config.toml
n_layer = 8
experts_per_token = 4
d_expert = 64
activation = "swiglu"
router_score = "sigmoid"
routed_scale = 2.5
balance_bias = false
init_std_router = 0.00685
lr_router = 0.00094
tie_embeddings = false
batch_tokens = [65536, 131072, 262144]
Below are experts of layer 2 (counted from 0) of a mixture-of-experts language model. Rows are named router (the router's row for the expert) and show model dimensions 0-191. Each number is 128 + 32 x the weight over its row's rms, rounded and kept within 0 to 255. Numbers have three digits each.
After each expert's rows: a language model's description of what the expert responds to. This comes from a sample of Wikipedia text that the model never trained on.

# expert 6
router:122168127126107100131118190147155113119073126100129145171167172130185118115102146128138147188081095125146153083114184221125157156131146056109128116183119116103184136110109133140064114110127078145150097084129131119096100168086127188144086149133151146098135109118114167108101124190148161117125098120113137088176106179092130110198091106076135060175134158126128156082158130128186192178078132142114074092135155143169098119066129164079173091083155101142110084111113136114142146109140118131168108142152054177165112111085086110142166131113101189165167168152118101148120150116149130075
Double line breaks after a sentence-final period before a heading or new paragraph, and word-final pieces like plural -s, -hip, -is, closing quotes.

# expert 43
router:174116132137130084088121123184175192102113173116124097132156116168160123167087161153098138157185138111124119111144130086154100085148082101087184098132155094136155164091182084110117089095130127165159104076153096157106163122115115064118068109175129120137114123157115134114059115114130105151112107060073121153130159122147099132184095121117109085102136166160129132116163081144159129191109124158134133089159127125130145085132097141140121075099184070062163107146140078183149149085127085120225146146161117204150126044073106170129171106106120156139099123085106164094152090144146102111
First words of sentences or paragraphs, such as At, In, On, The, After, However, often before times or dates, plus table cell starts.

# expert 16
router:183139165062086100136155129082136129030149127078175097115162158146121069131166129161146157195077053127116156149089177181143140140129177116076068123169098151106044116155152107166135103126166085146121123083121151109125126136147105186106125101168132135129124181100163125115159113199091171196147120168101112152174082129090139127105151135115146119134147094161130124126081143151080107124113169124168091095122177150136131122120143155154079113134132088129099099099077129110133139173098179097117144084156123198142156126078111081122141096152107152165117156072068180109111121141077116152
Periods ending sentences, often fused with word endings (es., ing., ".), plus the blank line or table pipe right after a heading.

# expert 24
router:150148143182126198143096129102098173127143150158114123198159114129119185160129114123095092146153134169167113167145059085106137160148145185131120199139111090085197128121100165069099101167161132103111109134132110109200141074120070094124100164115115152128163106121181075165071108126177100081156111109109155155162117139146164089204082119118107092094127140153140143106146101115105143101094132105097101095130138135148127156057122192131190146085120140166098088123069164156114153138129102168117070127119200158147161155112101141113125099170156156211144129152162113179153101142080103137
Colons, pipes and dashes in infoboxes and tables, especially after Date of birth or Born, taxonomy headers, and month names in dates.

# expert 18
router:155096125144130098105146150166181173114142125161126167089118140164146126136146136144114145179112082123083132125123113105162162094164106109122148126173137123161160165104166142151116063149146077175206087098124053143127141141086125121096051173176152131121132171090099131135066087138120103094099119156143176158138165111155109096190067111134096067143144196157142097132129077123207200211076127095123121096087110129125101072122130090112154116131171068126147111140147075160156123139134052148180132115152104174133125120105108193142123148087165128119146166129116126064098131131174111098
Suffixes and words naming disciplines and institutions, such as -ology in geology or methodology, -ics, University, Health, law, science fiction.

# expert 36
router:184125126158148107099134146137145168157120128116143168102079121167143145147138122129083150138102083131081104126124099099174144136142102106071108133192121093131148163102145139158082059134111127137173141089107040115141169108148129142103092159161171142118125147098067156130088050087091149153114088103135112161153182164150079140191116077098116085148132163125137123133153115126192162127094153115121107076128166091167157122126068135154128130141191055087096122130088112146139090116186055136172062124128122202146144174068154161141109119117167099158150123157161148134088138106193089062
Phrases like in the, of the, by the, from the, during the, often before a year or season in football career prose.

# expert 62
router:196117152134134104090151139143189140096114089209067142095144157129143116153169158133134149171112108180132121157112155116163176111161120078117118104143136112132144163075110135151098067126101103192206061085105097131127142119100139122111079177169142116127145124081092161100068108138159105040097080153159144159102144072148132111165074145124109109107156199158164104114133063102170176201066141153134125087121148141138140093158141147179154085118129038117142130110149103161152101141137080138162112165131126187146111100133104180155104155109158100170124181136128116107127118110168106119
Line breaks ending infobox or list lines, and past-tense event verbs such as held, played, took place, released.

# expert 39
router:127136135152123111104109110117186125124113110135143167154155125112159148157148139173101097171110124154047138096130164118138146129149140096131122095188110083161133180107153102134097116158102096194214068100147122140141115113106137127107055192173152175115109164113110145088085146168099106149145108156126155146173160139171155113127122192133087114169159175140164137134051113138137165185073145127096096101056182142127155124154095127160096086098147083145133131108099086115126132137147025165147110117144102192181107150086114175169135118125152152101155175129127121080091116137204137053
Pipes and semicolons separating numbers in statistics tables and year lists, such as "0 | 6 (1)" and "1924; 1928".

# expert 41
router:151089129145127089092166141162193182118130116162117165079124139159148121142146155144104141184116081135092129099121113111164178105179111101109154119172143123157165156096175134160120064141134073192197084098123063130123143142081146122096064175178163134110129161097112133134062107129121104091096124148161186157147159116161096112170059117130098070158146185154142094129120091145205180205064099105121120100105118127132119081129141088104132111118167055132146094119149077160125127139140062156174130125155103177134133110101102174150127153075141123098156166136131122080093125155167102096
The words in, was, is, for, and sentence-opening It, especially "grew up in" before a place, and ", which was".

# expert 51
router:160091144133135113085151173181203185134142123173141124112109135156171103142135173160112157172145095108110147112115129112139140095164111102118147109159152126134163132068196129156133090126137084170192094078124060097145164134092151122096075166205148153149102144079111140105056122106131106080082082154143161162152161115198102093200051098100113085139102168136137107156129120153175183180062126086123101059092132129121136089118160080123124101115151098147127097120135072157141147147139100135157100106142112181136155147092102169171149145091197120101126169130135123098110137151151083094
First pieces of capitalized names and places, like St, Mar, Mount, West, San, Marc-us, Mend-elssohn.

# expert 48
router:144102142134156145094182110189188185099112107184122176064109157146119124136130134152111125177080097155115135112147130111168157113128127109143141132153117134112139164108153113145135074129105111170195042080112073150144126135127093114108080160184157157113125150089087145153064106105137108041076102144155150174156150071168112140144115142113092105128163150152131111114127092150178176182076121124130129071121127148150170081124131152141128087084159069163136073094134066141139111091154082126157112149133121178161133155097076183146118153109189118074182158144152113054088103135177112102
The word of, first names like George and Edward, and separators after Total rows or "Top goalscorer: League" in sports tables and infoboxes.

# expert 4
router:157063075143098141088127179158111163151099101127173132088147104132115136122178120211122093148139135175111127099150092120080159140137113109136128091101164108171177105138146154110067045142157083176180131083180110121120175090145122155097093127139134130111121092072109120122098177145135087125067142159154140155105082142139144101179112121059147149092136153152129105115109086110106187146113092155085078059112143062162139136124067184169114104145112121101116073167143138131066094138111101150124071101110113205136175105105081167109173080117120123171102115120141137128128070098113078124
Pipe separators inside wiki tables and the == or === marks that open or close section headings, e.g. "| Assam", "==Awards".

# expert 47
router:138092123138160135049089104109188206143124116121131160080072095173106108150130106182107132147081149087088144083093127133107167122181163131105100108145144081148174174092196176100105079119173150153145109086119120115160111110098152096133079137172125146101120134060099145133084103176110145124077082155135150149173166150095143155156091120120110078181141161166144095103161099156146144179091102103126165101110110075157123143085174119141103121114135063129119102140170085116112152125175055136185130116102139181160170092104075134107214104071147090134101138110101093132099122144125143163
Commas, "and", "the" separating items in lists, citations and credits, e.g. "Mind, 1949", "Satanta, and Big Tree".

# expert 11
router:175137158104135106126152148175158170070117114165124102087156111162142115116175075183136127153077087128118128123118150135187163106168137108110108136153152109114134136140179112160126047170163105162141134110106117065115152119150123122098082139151091174105121140097084204089100130164051140153082118167182144136159127100112064115185161168110127113108136148179086064080142154149172197180078096115143099099097158205191168105100106125134172214145182097158144102160105093149161161152125124148178173128137093189137159101109115115162140081105129116107113138116103141122144138130107126134
Sentence-ending periods, often fused to a word end (s., es., ing.), plus clause-joining ", and" and ", but".

# expert 58
router:107117116114153141119102155237169151164132129152159137113164133157109090118184109122142098124145145132122157102211116086124134101106093138119058091151180089149113135141135128135135105141090103181119126091124122130111136067149170135126186121141146076121062114076164086118090113126110124130152080121089073140161142139237122118126157156077119138123146074104135119136109076147084132131124131076090129117156127167138120132110120122189120164146160091110112126169150157136123135095090091105141067139125105170196181136014113129122112114154175129139090119042140192085122069143095153108
Paragraph or section starts: The, "is a", "was born in", heading text like ==See also==, and taxonomy phrases like "in the family".

# expert 55
router:182086113157134096083133097162185162137133111159115167078116142138145143135129133127126142163071126105105128127133133129158182143172124085144141146172155123114171174091163094161115048146127077182197096096124068097116125128101126137081063173179133151130127142084126132137041109128129111095115085180166145161132154092165110130206050130095110076146138168143150162122123063128176166168041085106133137119128150123134148121116121106133124121103168074077126082108169065162144142120130064149144102098172120175148134120112114194160136154100169109097141196136112113100108138125157096116
Past participles and adjectives after was, is, were, such as named, fitted, used, considered, announced, plus into and in the.

# expert 29
router:157084138136130083087151133173196180120132133161118154073134147153145123131144151140107140180094092118102132095119115110152159107179115096116150126177142135167169154104184143153120055145122076187191078092132056144132139132083137129098061180181147149116125156096118132134064095130111115090088120135153177161141168101162101109184053118137087071157143177143129127145129089142201172201066113098118128078088113127125127090122123090106129121120171061132147101120147060164137132138138057161177131121148101177134123118122102182153130151085145114109147165139123121083087125150172101103
Mixed words after punctuation, notably "reported" in news-like sentences, plus would, was, while, By, For, and country names.

# expert 3
router:132042107157158116141129122116147145088168137131112171124104099120159083114167120166067118171093102121103189157095182166105164121154149104089140153187128187131129107077162159134066094134169032184161127071105127159143102108109133159120128124165157185143120169087113114083063077200139111114133129168114157124150124122146144087112102126108099087166172166131137173120124073143160185172065124135154116147106169140120146113084138122130118084083096094106121055124093100123175152096169114118180095095121069180165134074089087142124143103131135124123132186094103123117102119149162161138
Leading digits of years and decimals, mostly the first "1" or "2" in dates like 1944, 2008, and some word middles like s-ord-id.

# expert 26
router:143107130131140097073149146147180169124138119166108144076156117168158127136144164147118141159123072119088132107113119118168161108166124092137160100180130128159157153061171153146124062142106082185187084094130070126131123125093139133089046188194146123114113157092097130092055088109115118085108097121138193151125163093158105121172074107135065079144163166155147134152123116149184171197060108102125146122092127130131116063108143107129140121127161059128149096126155065173142145125159066144164137139129101202149122131109073173152145161096149122123173183138130139095103136144157098110
Trailing digits of years and numbers in birth dates, scores and stats, such as 1820, 15,746, 11.900, plus some name fragments.

# expert 60
router:172134162131145140136148117155175118106141107193155132142138106143112119154138092090133169183091089081092146153116155152148163135167132119079092120152098151124103148075189125131109074145132139179120099058172107084157122091159162141087097163124157166091130185115078165131069099184080146142182122127088213089111097178151073156136096112064138084193105134138139148119130093161155154201060157170103101093122124124186099148106166117118164109113135106148136119071096117146130122138149096116133087127165143204140072148078109101168148126112179156162172158121184156126135154113110149093
Single-letter and short word-final pieces (k, z, b, -ets, -als) ending Slavic or other foreign names and places, e.g. Wrzosek, Jarek.

# expert 45
router:149093132145133094086154134168189181113129118162121164081125145150152113141144147143109145180093072135085133112122115115156177094175111103117154121169135123158173156091189130160122068137127079188195075099121059123127140144100144136093060171187152137117137159075108128128071101126111111092104116148152178158140165105165094116165051115136089081150142168151136116138127087135206188196065096109120121096095124128132125097132130090114130124122170063110145097127150073163132118141137052157177125129164098183130129104103094182154129146074137116104158169142109125072098131157166106096
Pieces of personal and institutional names, like Pierre, Curtis, Sebastian, School, River, University of, inside lists and text.

# expert 50
router:150093124132119086094160139177195177117131113156117158082151142153146115147141148150107143167106083134098129113120114103162157111175114100124149113174139140166165151092175131162122074150118074198182086088134059140129150145094140128094062168176163153121121161082108135148067111122110098082087111149152175162142171108153100108170069113142091063159145182156129090145126078130209176197074106098112122096088117116132122103134125082108139110115178054117146093120147080167150154136136054150178134118156099179131129124107094179141131153084147114123167168142133117077086122144165102095
Auxiliaries and main verbs right after a subject noun, such as will, would, can, was, is, plus some name fragments.

# expert 21
router:157091126134126090091146134156197186115130122168129155083126146153154120143134160137112139192096081137096136103112109112159168103168107094123154119175137127155168154091184124156121062141123085193193073094122062121127136137080144136095071179189149136117127154085103133125058095127106123074086107148145174167133170102158110112173051110127093075154126173153140118139126092137198183199065107109125128096092123130124134082132149095107126120133167053099146097133143068171138128144145066153169131130149105179131130101110096187142134148092161125102155164138117125081092132157170106105
Season-range dashes (2008–09), acronym pieces (OECD, ZNIEFF), and capitalized title or name words like Open, May, National, Henri.

# expert 38
router:121100111125160099167194138157235110086125172189169165120129120116157122124120083139121150162098093108121145104127108134130135061155133092120097139167118128157166094083186172174110097160136131217190120103114107124157133092096182115083070217147124135098092142082120121102078075134105131129151086118122089159159150164163145177176086137116095072155164128120122205140145095140117152187101114098105083106074126144173159112149192141129133128168169044125142114126166126159134139146139138124136114144084105178121117128064114154158144100133123107177139142092138134077103132097099101116
The conjunction and or ", he", equals signs in titles, and endings of foreign names such as -io, -ina, -ka, -ey.

# expert 34
router:151124147121160156099126144150203199086097114104128182100142103174162095148126110075099185189085078103083131157107157159169125130151130082130115122143177143150168144068188120122146082159155120138111073066112096103166140111102160157075081184177142135110148180097087129142069106198080119094121105134134132104154139132139114133108063140112087113159129137125135176133090084155180139207050141105119104085074135117153108115108125164118136090124144074134130101087111084208135115136152104117159112107153107172171146072116098139122129148085117153139180186140105138117100135140161092151
Final syllables of foreign, especially Arabic or Central Asian, names (Akhsikath, Laeq), and nouns like Cup, round, show, match, venue, throne.

# expert 63
router:190125121126127093111145121142189167142101142144134150093143139150151118136156113128118139199136085130104122099110129151184157123169117097111148128196155141161166153082182123138103068137162080181192073093106065171141135131077140157098079170163149137103127112101095145105045091175126117094146128151167202150152136111133122115178058083128081079154174144143130099154134099149193170183063112136119135085105132107116119080132151140143153115130158056152126104127141048189116167111133069152164099127138090183152163151110113181170148159120152117121144172155154130093109138142170130106
Nouns following "the" or "of the", such as list, version, games, series, buildings, Awards, often before "of" or a period.

# expert 27
router:154110128149107083129099155158154155155138111129126138076136147143146175184111172109114145148180148113091142121157162122106113074151106107094103107165135155180183160067100144117101100129161094157255124067114063114133139120129190119117041169155141094117089115078111181088091139155132080129095067133131159178156146145145108114136093162108086120110135143132106108127115102179139175142084121085106154113140136135140177118101142122154125134072158112149102109069107062132102113103124091132185077153178110187142173125079086175125109091103145095124138125174131138062134187108170106127
Dashes, colons, commas and "on"/"to" placed before digits in scores, times and dates, such as 6–2, 4:25, on 14 October.

# expert 20
router:156090127146132115099156114171200171108138134174129165071139150144157101150132152142104129178107109115093136101117119098150160100177114112126148129170126118155172164098181137152136048133139081196194073096110064126128151137086145132100064179176157149112134149094107137143070094134104118086088119143148169164151162116161096101166059111124085067149160173136141126123127083130203195211086104088115124087084123124119124119148138081116135119116171048141156090124126067170122142128144064152177111117151096175130118099104103178156132144087148121115156161137115119084095124157161104105
Nouns and names right after "the" or a comma, such as sisters, statement, version, Trust, Command, often in music or organisation text.

# expert 56
router:152106113156121136070169187157169184149108100133154152084151113162157144133145162162127108187102073127092141120132098124200146061152134074150108112155150148138153153068167151143110087164100096157199105076099059143124142140097144076110080184196119132136096118096078116108058086107168128088115094133144144180168153132149090081177099085137107107113103173129112102129127098141128151191067131106131132109142139156156129096105141094112131117139130043197119029111133072159120157126112079129149102104112113188152103110131120155119122143130153160153167148151123147067097124115131109098
Short consonant-heavy pieces inside foreign names and words, such as h, r, am, Sh, Kh, as in Bornhöved or Ramadan.

# expert 30
router:190133114127092100146123148162142186106147127126134160128119153153164119142082101105134136162145035085099139145154119137180129118128124086144146086196108127133111147087164140145098073102154083162142131052111037083153149125082124173072100192180156157163145115042075152136076087082122113112123067111135168088145158147137150123168057136142091118185135152128099117126171120150153179206057144123105137057101128147113116110096149071138170130114113108138142070099110130148108135139144109091149099148128131169167129125134136177092154157084171119151157181136145146089104132153143110109
Adverbial particles like out, off, down, end, and list-item starts like "- L", "- P" in sports club honours and film lists.

# expert 17
router:143094115125113165132115108133133149066151131180174159178147115157172090134183107162076096157112083153103175072148154173089149072117166110056158137171148150074132127109153143118108105132136106215159133075131106142146142114117103123098144130183153161088110127088146099063067158151124087128172092135134132134146108155177157102182127109105146078147108169128104110100139060163147192169069152097112103128124140140151114131107161134149073093065125108103111074101081103124180177111117131131175116082160106190174138137098084132114145097132185126177128202118099166151115105149171098143
Single digits and short numbers, especially 1 and 2, starting years, days and measures in dates, lists and tables.

# expert 32
router:176087143131135082092144135141200193114123112138125171090139143156150132138138171143094150182087120149101155103115127106135111095168138081107167115172148111142162154070186125128132057142138079183191075084109070122130145132089116142069078159175153122138133131072122135090059079150096107107058111145154161152142162122171083128155105135122121049129095182165146108157121117158181188175073112097150142122104106147137104148136127100119151099120150081097098093105152128159091133143126072135171113104139133181157124136107079178149135145076202143094174144129103136083085131152189115127
Possessive 's and final digits of years like 2005 or 1995, plus noun endings such as organisations, process, series.

# expert 13
router:162153129118163108122157144155200140104133125148107180102130126150144159150132112134106171118122114090087139145134141102167147114211109068068125100201154116112183158119134109145131077162155110133180052086078061116137159108122154140109030136169160112143147136093075159150062098113140126107064107094102165131127163141155079121174118175085073047167211141169129162132155110124162181174116104118131103048146144123114134124106091134131143144152148086161114115107147070165139112092154075149130121144137115191154136125094105181090114171084155123134168137119124131099115127112162136117
Closing === of wiki section headings and common function words like as, as a, were, became, to be, not, often in sports articles.

# expert 40
router:140101126132127082105163126189186180098140121168124161087126132158161124146123145137104135189091083113095138125122119107137163120167121097139136112168151139157168144108196151162132042110115076166192064099134069125140162137089134117070062179198124119101114149084109138096078115142106127067086116139126173163149167110180077096187075112118112068153132182143144099139128080111172189195068118093125129096098132134136149123111132078126131123104163066135154109127137065151124097132136081141184101123138110165132127167101091186122114146086144120114176163140113124079110122159157096094
Relative and linking words opening a clause, like which, who, that, where, often after a comma, as in ", in which".

# expert 0
router:130103147153145100084147114154176194098126133170152148114140152166129126139134138134116123176121072153114139148134117097153184126174114114103134105147128124151173174120196104161085058167136099205183107101119060130120147131093145153109052161176160140133140185077133148137059048143109151099105124142141158148146164126140083121168087126124073067164151182133136132137125103128185179216069113092131117083122101138135127096107125092118141109109156049107152092120142079138146126106143056162174116125165105178131111110098109184159113143068140116141152170116119098068105135102153099135
Word-final pieces like -ler, -ner, -ger and role nouns (official, student, teacher), plus cells and brackets in tables, code and CJK text.

# expert 5
router:162099134158112097088157114158203178121119139182117142080114152154162109156149166112121136194127091122088149122124113099163165103148121083109149125174145122135166163083208137136128029153129094195175085085125067105142144138064145123101073176169152113129121140097103102155059109109088125086104121128124166157160143118168107119182060116089080078138117166122130109148147108134187147188076094113129124099096106152119155099126128108119117131113166056113132091107153053153160142127134075146166128102115103175138135062115098191126140159089138133114165182129142110098084140153158111107
Word-initial pieces, often capitals like N, S, M, Br, Sp, plus opening apostrophes and the empty party cell in election tables, e.g. '80s, Nubl.

# expert 52
router:181089112133130106125127172167196169112126123149117166117167104168163164113159137160123146140141108151074135109117103127157138116144117099050112113164120087109166180150168093129133071124107065178197101075095047115116124123077128109086070139148125132123099092060101138146066102137167097105095105161158141108139154144155083095165030155097091056162124153136091129137116092169171187194075100126130113097105130175153099145134143103122116142112177055126127112085102116129094126102161046149133121142130121165123112134114089154132117133093132108070125149155123128086087143109154093085
Closing pieces of words such as y in lengthy, plus periods inside decimals or list numbers (47.97, 14.) and short verbs like is, go.

# expert 35
router:138109120146104118085150127174185179137132121166120168107130139143130123136120147108097132174124100101102136122112115110191168123147137100120126107169143122148143136113186106153114050137113086212165102089108072136128161147103150124084077146195149162117098138070102125120070111137111110082088110166119188161119183117176088089139082102130097072122135147152122095163116100147189177188070094086152077104125114150137126099115097095130163107112150056147152097118134072178108166145154058150159098132161086167156125112097093181170158157090155142098165174142149114069087139117188082095
Content nouns and suffixes naming people, groups and media, e.g. film, music, album, -ism, -ist, -ians in Macedonians.

# expert 31
router:172130086101112132173097188135180159160068153140141187117142164165209198120086192161100135162163128120090129115122152164151076097124098082133118119139103082098164122110121111174123101154151094171143102079105056114122138134177148141146088170128142168146154121097088185059123178149166145152092146149116118153110140193109119136173083158086115123124126125078075086129091126133143124181125139121111096092147142153197113158073147157121144158076204090178093145132113100098111134071149120080145086112176106192165070140082086104115164134130135097126147157147125103105155117131125135097
Slashes, dashes, periods, semicolons and opening parentheses between digits in scores, statistics, dates and measurements, such as 11–5, 15w-40, 50.56.

# expert 33
router:158142132153135086077157124180189174132123139155118153084153140164155132137151131151114129186121120123103142081127129118148187093188117087135174089162147132132170144088201156162147051143144085174178099106114075120125145113105124112064087194169114153110128120089085133139074074138106143094113105111161169157133163097135090089173082106104094076134171150152141117142127090156192182169062108095099130065097155138141207089095134102119116128143173050109144099114146067180124139136136078144140140110185121186107130140111090153132124149076144139120172162123110146098102134146148102109
Words ending a clause or sentence, like practice., seed., role, but also date numbers and "LA" in match reports.

# expert 49
router:148101128136136087081153131161190185112134126172115159082123142154158122136119164142114142184088061121098138107119114106146147099183107105119147106178144130145168138099172113161104068128130076209189076089116071131123141130085138133080065170175158135112125155082101136133072094130100117095087114128157173171138172100160107119185059119138088078146136171158138115152122099142207182181069107095104124100093112125123139098124139087109139118127156058109141112124150080160148142133129060154183133119146103181124129119106098178146121159073162123098177175132118133070098136155178109098
Prepositions like of, on, over, along, upon, plus line breaks ending table header rows before |---| separator lines.

# expert 44
router:152095084106132107103116175123117173137117144113126187156129104135108148056136123163199156141132088130131123101187163146137121156160093138089080106106149081138119110172102127157075084145094096146111126063098143136116115119123106181124056181136109133138082086089092155174148147250115089149113132089057085181156128190134097126120144120078142144128131101081125090145170124176120113131110099128135095101119222131161172134106127108120072122113121150162086191126161126106117148087151164069118118130113103179123130159067140106119184119174113133119148141059078116151134163112118154172
Commas, semicolons, colons and line breaks ending clauses or list items, often fused with a following capital, such as ", he", "; N".

# expert 1
router:148099123151138089085142140174193178105127113147134159080130144164146129144149141142118141178107082124090135122125116121166157102174103110122155120167138109143162143104187121163101054142134079199194079096119055136139133140092139116089066174172143132117125146093103130124071099136108109099102110132165177163141162109155091115179045107127088075158164175165135113142132089113198172196073118113119138094106118129137114092118133072115132114131167063097146080127150070171169115146140070160177114119143104183145139129104103174134130154080152126116159168132116122076085118184179108090
Nouns and noun-forming word pieces after "the" or "and", such as work, service, development, release, accomplishment, plus LaTeX backslashes.

# expert 28
router:144096116134145093105155146178176177113123160188114147109129166150154091122123142132107153186081074107097131119128108115163149101162090104119116134165137130153173123066158150161081054151151084205191103088108049122120138137078130136103074164178171168119117150095108135120074104162115143081092134122137154159147168102170108109175032129108102086139157142118138137160120098131214168202081096094104124084101124103135159092115134091126162115118160057118146104124136090165161119141147067151159122116117089166136126112109093193119157149096122116106137178159121137069105129104159085118
Pipes and name endings in sports results tables (Šmaukstelis |, playoffs |), plus common nouns like team, season, horse, building in prose.

# expert 19
router:187107109142130118072166162183174192092172128114163138148109146117136101141115151137071103177064129080093079135137126098141172126149103120090137135164160121119129152122141147126104082152104140180146170077102100104152133125099132131103093155203179117141066127075115123179106134118175112159158116110124135137175138145157092102135077134122094051126175120212159106126170119139159174122070134120090137138123104163149127110120165114136095137133184070150121134076141064124072092156110103122140156105082113170164094102037093185134187146100181139122142156093117191109123153150139146070
Leading hyphens starting bullet lines in lists after headings (awards, clubs, station facts), plus hyphens inside ISBNs and See also headings.

# expert 61
router:152060113109119186074147111163164205114121138127146173138124102117155092150151156157104113150104069158122157125121140113115138082125112123072162155167184144107136168124149161179124099089107111236171115073123117138144152120130119081087119155208120131112150149079105140078060088149143111092090132150178102162125133122121125085176099125097138073129149143116130092128109049152188138200065179111105073107114144128136144095094134111155129127108177089097153115137131087120132118076118095115151091112095076190135120120077094163141145122114161096171136195106098105147119096185143102103
First digits 1 or 2 that start years, ranks and numbers in tables and lists, such as 2015 or 1775, plus all and both.

# expert 42
router:124093117130129158095102117163218143106106128180138159103152117141157142138101151129082152166129123132100131061131100118179111077173094065094134109176130148155144140109181109120146057128128093163185082075111072111147158134113137138105050155194146105098116177070101106124038076140102090140162078145137158123172164138170085118133089100147110083114150180132117128102132112112147177191066119154127117070113141124147181134138140099126128068099183055112154075108132082133154122123135041116134098128143125192166125119134118185123117160127106123132144150139121115099091150161155100114
Articles the, The, of the, 's and ampersands, plus mid-word fragments like -art in Mozart and decimal digits inside coordinates.

# expert 46
router:147095141135121125081114133155205180122124150145130174118117105150153121126129129151117144190143104096080137096121112125148171094168119078132145105172162149119164151093132142146103078192168124203192110076122039141118124132074121149095053166180170146132134143079101141140063075124112126103101097151102191161098154115149128078166046095104079076152123182179146095139131115130191193201066125105133122119124149123127153115131138106141149103126126080095124113134107054146143134154157087165182142133155110185135138109111094175131154133096153136133137156139126090089085136139187118127
Suffix pieces such as ers, er, ist (Flyers, Rangers, Composer), plus short words like as, a, he, and digits in scores.

# expert 53
router:150096129143129092092148140165192177118128126157115158080125145155151117140149154146111143179095079130091131115127114110166168110171111098120148118175145134158168158092191141157112058149133072184193080098126061137127142141080136127098061180183143130113131158089101136120065104124115112082085106134155174161139171108161101108180058115127092069149138176153136111145119086141205185195068110091115130090092118126125117085134131087111135122122169057099147105127143070162143134144135056152182128132146102170124136126110090177142127153084147120120160168135125126077085134153172108095
The articles the and an, object pronouns her, him, himself, and name pieces or numbers inside table cells and semicolon lists.

# expert 57
router:158125096133142095073168130130168161105108145119129187115111144154155119158154134146131138173098086076080136117134113119145175106152104116161149130177113121148140151055146138191110041142123074177194054098120042118127173130110138142100083192180122124130133121076133132167055099160137102111093103103164140133160164097138087126169121148122107071133112165152135083125103098114148164176070113105103091085110117143136137162093138114117209102157141068160172093147128083180120146117151062148164142133127108190162133116100123173155115150112165110114184159145180083090092151153142096119
Closing brackets after notes like "(2011 census)" and geographic or political nouns like state, Valley, district, World.

# expert 59
router:149177121078088107179155161103068092141102135106124141176112118114110171065116113152161119148142152141137176100131198190144172113119127096125081092143128100094092111141150110162088105126135107174075121077113169062105141206148105155141110120097147143106110099138147135080157103214107107155160095126086091141162095148052122089137116142085120110143145113107127141129156146133108103134126114131100071095125220150158137131058091169144140134113103143167085128141075133120145155115113096097113115149108141199149142125066145055154167062156126118182096131083104146193170093109072116140
Line breaks ending list items, table rows and headings, plus sentence-final periods fused to words before a new line.

# expert 23
router:139138088093105115083168197126176171093106123183092162146137106148161139162152125168070135186146061133101128133149127114130105100124080106087140118190124131119141215105157109157144048148099126128160098065044101100129163123127165135132074177170127153175122135073114124077058071151117107140124106151147143152164137147156120107177075186085068137068160146143049120151117087160168114171109114093132096121130134152152130112141100099099181154102164078120113083118107099120128116135125087160134110118079090194143096134116140163119101163097170106129154135109139138102120152064134121098
Short consonant-vowel pieces inside names and rare words (ac, oc, ap, ip, c), e.g. Wil-c-ox, Crypt-oc-arya, Ensemb-l.

# expert 10
router:157107116143133101092147130175193175131121121165126146081137132151152120139152170135109130182084081129091117128120115110163158099170111088139147111176142137155168157079180136159106069149135083187176082091128064121129145138076140127091067196192153150119137154084095120114056098134124117086086102133117172152138169102155126112166052117124097082150137165129132101144138101139193173207052111112116132085092133129131145089122123108105115112109170054142148095124156074157164143132140049165160122119118111176144125146123096187153134144089155126103155178148141127071086130166170109100
Digit pieces inside numbers and dates in tables and stats (0, 18, 009), plus word fragments like Sc in CinemaScore, ets, that.

# expert 15
router:153125141139137125089121114125182152095139151153099188136143155131132096164146121137091128174086067156110131145112129099078173129144139097125122085152114126139133170114152151117102093160115080195174102102141083081143113119029140147110080165233160167101128168093117118106072066164083105125116086169105177132180156106133103115132122132100105078165172153147135143136114089167137172204078137117136132112103177139135105135103148085172080106112142064145126085103101088131144147127156058145117139103176092188143139153103107169160141156124125124137198186124105134111073121173193104108
Two-digit numbers and number pieces in tables, scores, times and counts, like 20 March, 16:00, 3,827; also question marks.

# expert 2
router:154099128133120080092153131163195184126126112166129139090131148153141123141124160150109143170095094121091137105126111111137162095174116107122136126178139133154168142105176142165128067143120070187197072098120062127124133132087142121086061154176158143124125149078111142120061101149120116076079109126155182159138158117162094108165083120126076063165146183168136109160138079133205181184073113090121133093084122119112114102128132092117132124110159058093143101131128069168111136153136055162177132109128110177134135131104098171164131147088168115101165174145114121072096118177181107101
Forms of be, pronouns and possessives after a clause break, such as was, is, were, his, her, to be.

# expert 8
router:181158124092100123072165161183112188190136172144102155139139095121168154079102161139088124130127147090066120119097111104144076100163090160059122173210163162114123130100108119114082094144165119109141145084124130117150144081147110115149082099157110092125134131135112099183095094146150090125172141100072122181140165132153157092192039139095096144117134126093106108125114126111174133129079039147156120133160140120155100171104138161120130138105105128129120088168100135130079139105127090133102122136070155167180182129114089125137155121090134055127099165193138145087141137073051077145
Pipe separators and dash-prefixed field labels in tables and infoboxes, mostly just before numbers, such as Coordinates:, Votes |, °N.

# expert 14
router:147093127140126086089154139166194178112135128163124154085131144154152118142144146136106140182098074129090127108121108110154167109175106100119150121172141132159166157089186145158120057139133068188195076099125061128124138140087136131095059177180146130111133152088106141118065106137112117084089120139151177159144169104161102110180063110127097070152139187151137098133127080133201185201062107105121132092091123127124114087126131090101138120124167058119149096129147069162133128146135063158179124125152101172132132128110100180145123155081149124105162167139114124075093129152172108098
Scattered word pieces and function words, notably relative ", which", ", who", "the", from, and number pieces like 135.

# expert 25
router:137102120153135100097128113148201184139117152105132198111146165145163132164097147140093126182087082120059151140133114130192157134178103085094123096183164139145140123062178103144113071178115103177156105093115050121122168150115146172077058172164136128105125150094088121151038108152110105104108124172106141146150161113152142112159062097110093100152092127124117141120127114128182174169089123105145110099065149130169136098112126091107128084121168108114153070100123090187130122129104062120185124116116088163158126156092123158149139149122199095119120188128141113081115129143164098073
Nationality adjectives and geographic names or pieces, such as American, German, Indian, River, Age, Pacific, Thailand, in geography and location text.

# expert 54
router:116153119151168101178140140126128119121065149131092162178129157142108130152097104102131102136141094140121116125147169152084136139148187107160163134097161119153124093110144068065087110129170123067074133135067067072085130154101134180107093117184131137130090142096133128115128140117193075072072095126114155163129128245104145091130116099133096057167151144128146118157140139139113161171088117147132170096135178094127144057066113190110173120100164092125111100055099076157152124091130074170167087118188131175130146118153118155115139100147143124164163165142150134196105123124161125136
Equals signs and heading tokens starting Wikipedia sections or article titles, such as == History ==, ==See also==, = Aberdeen Pavilion =.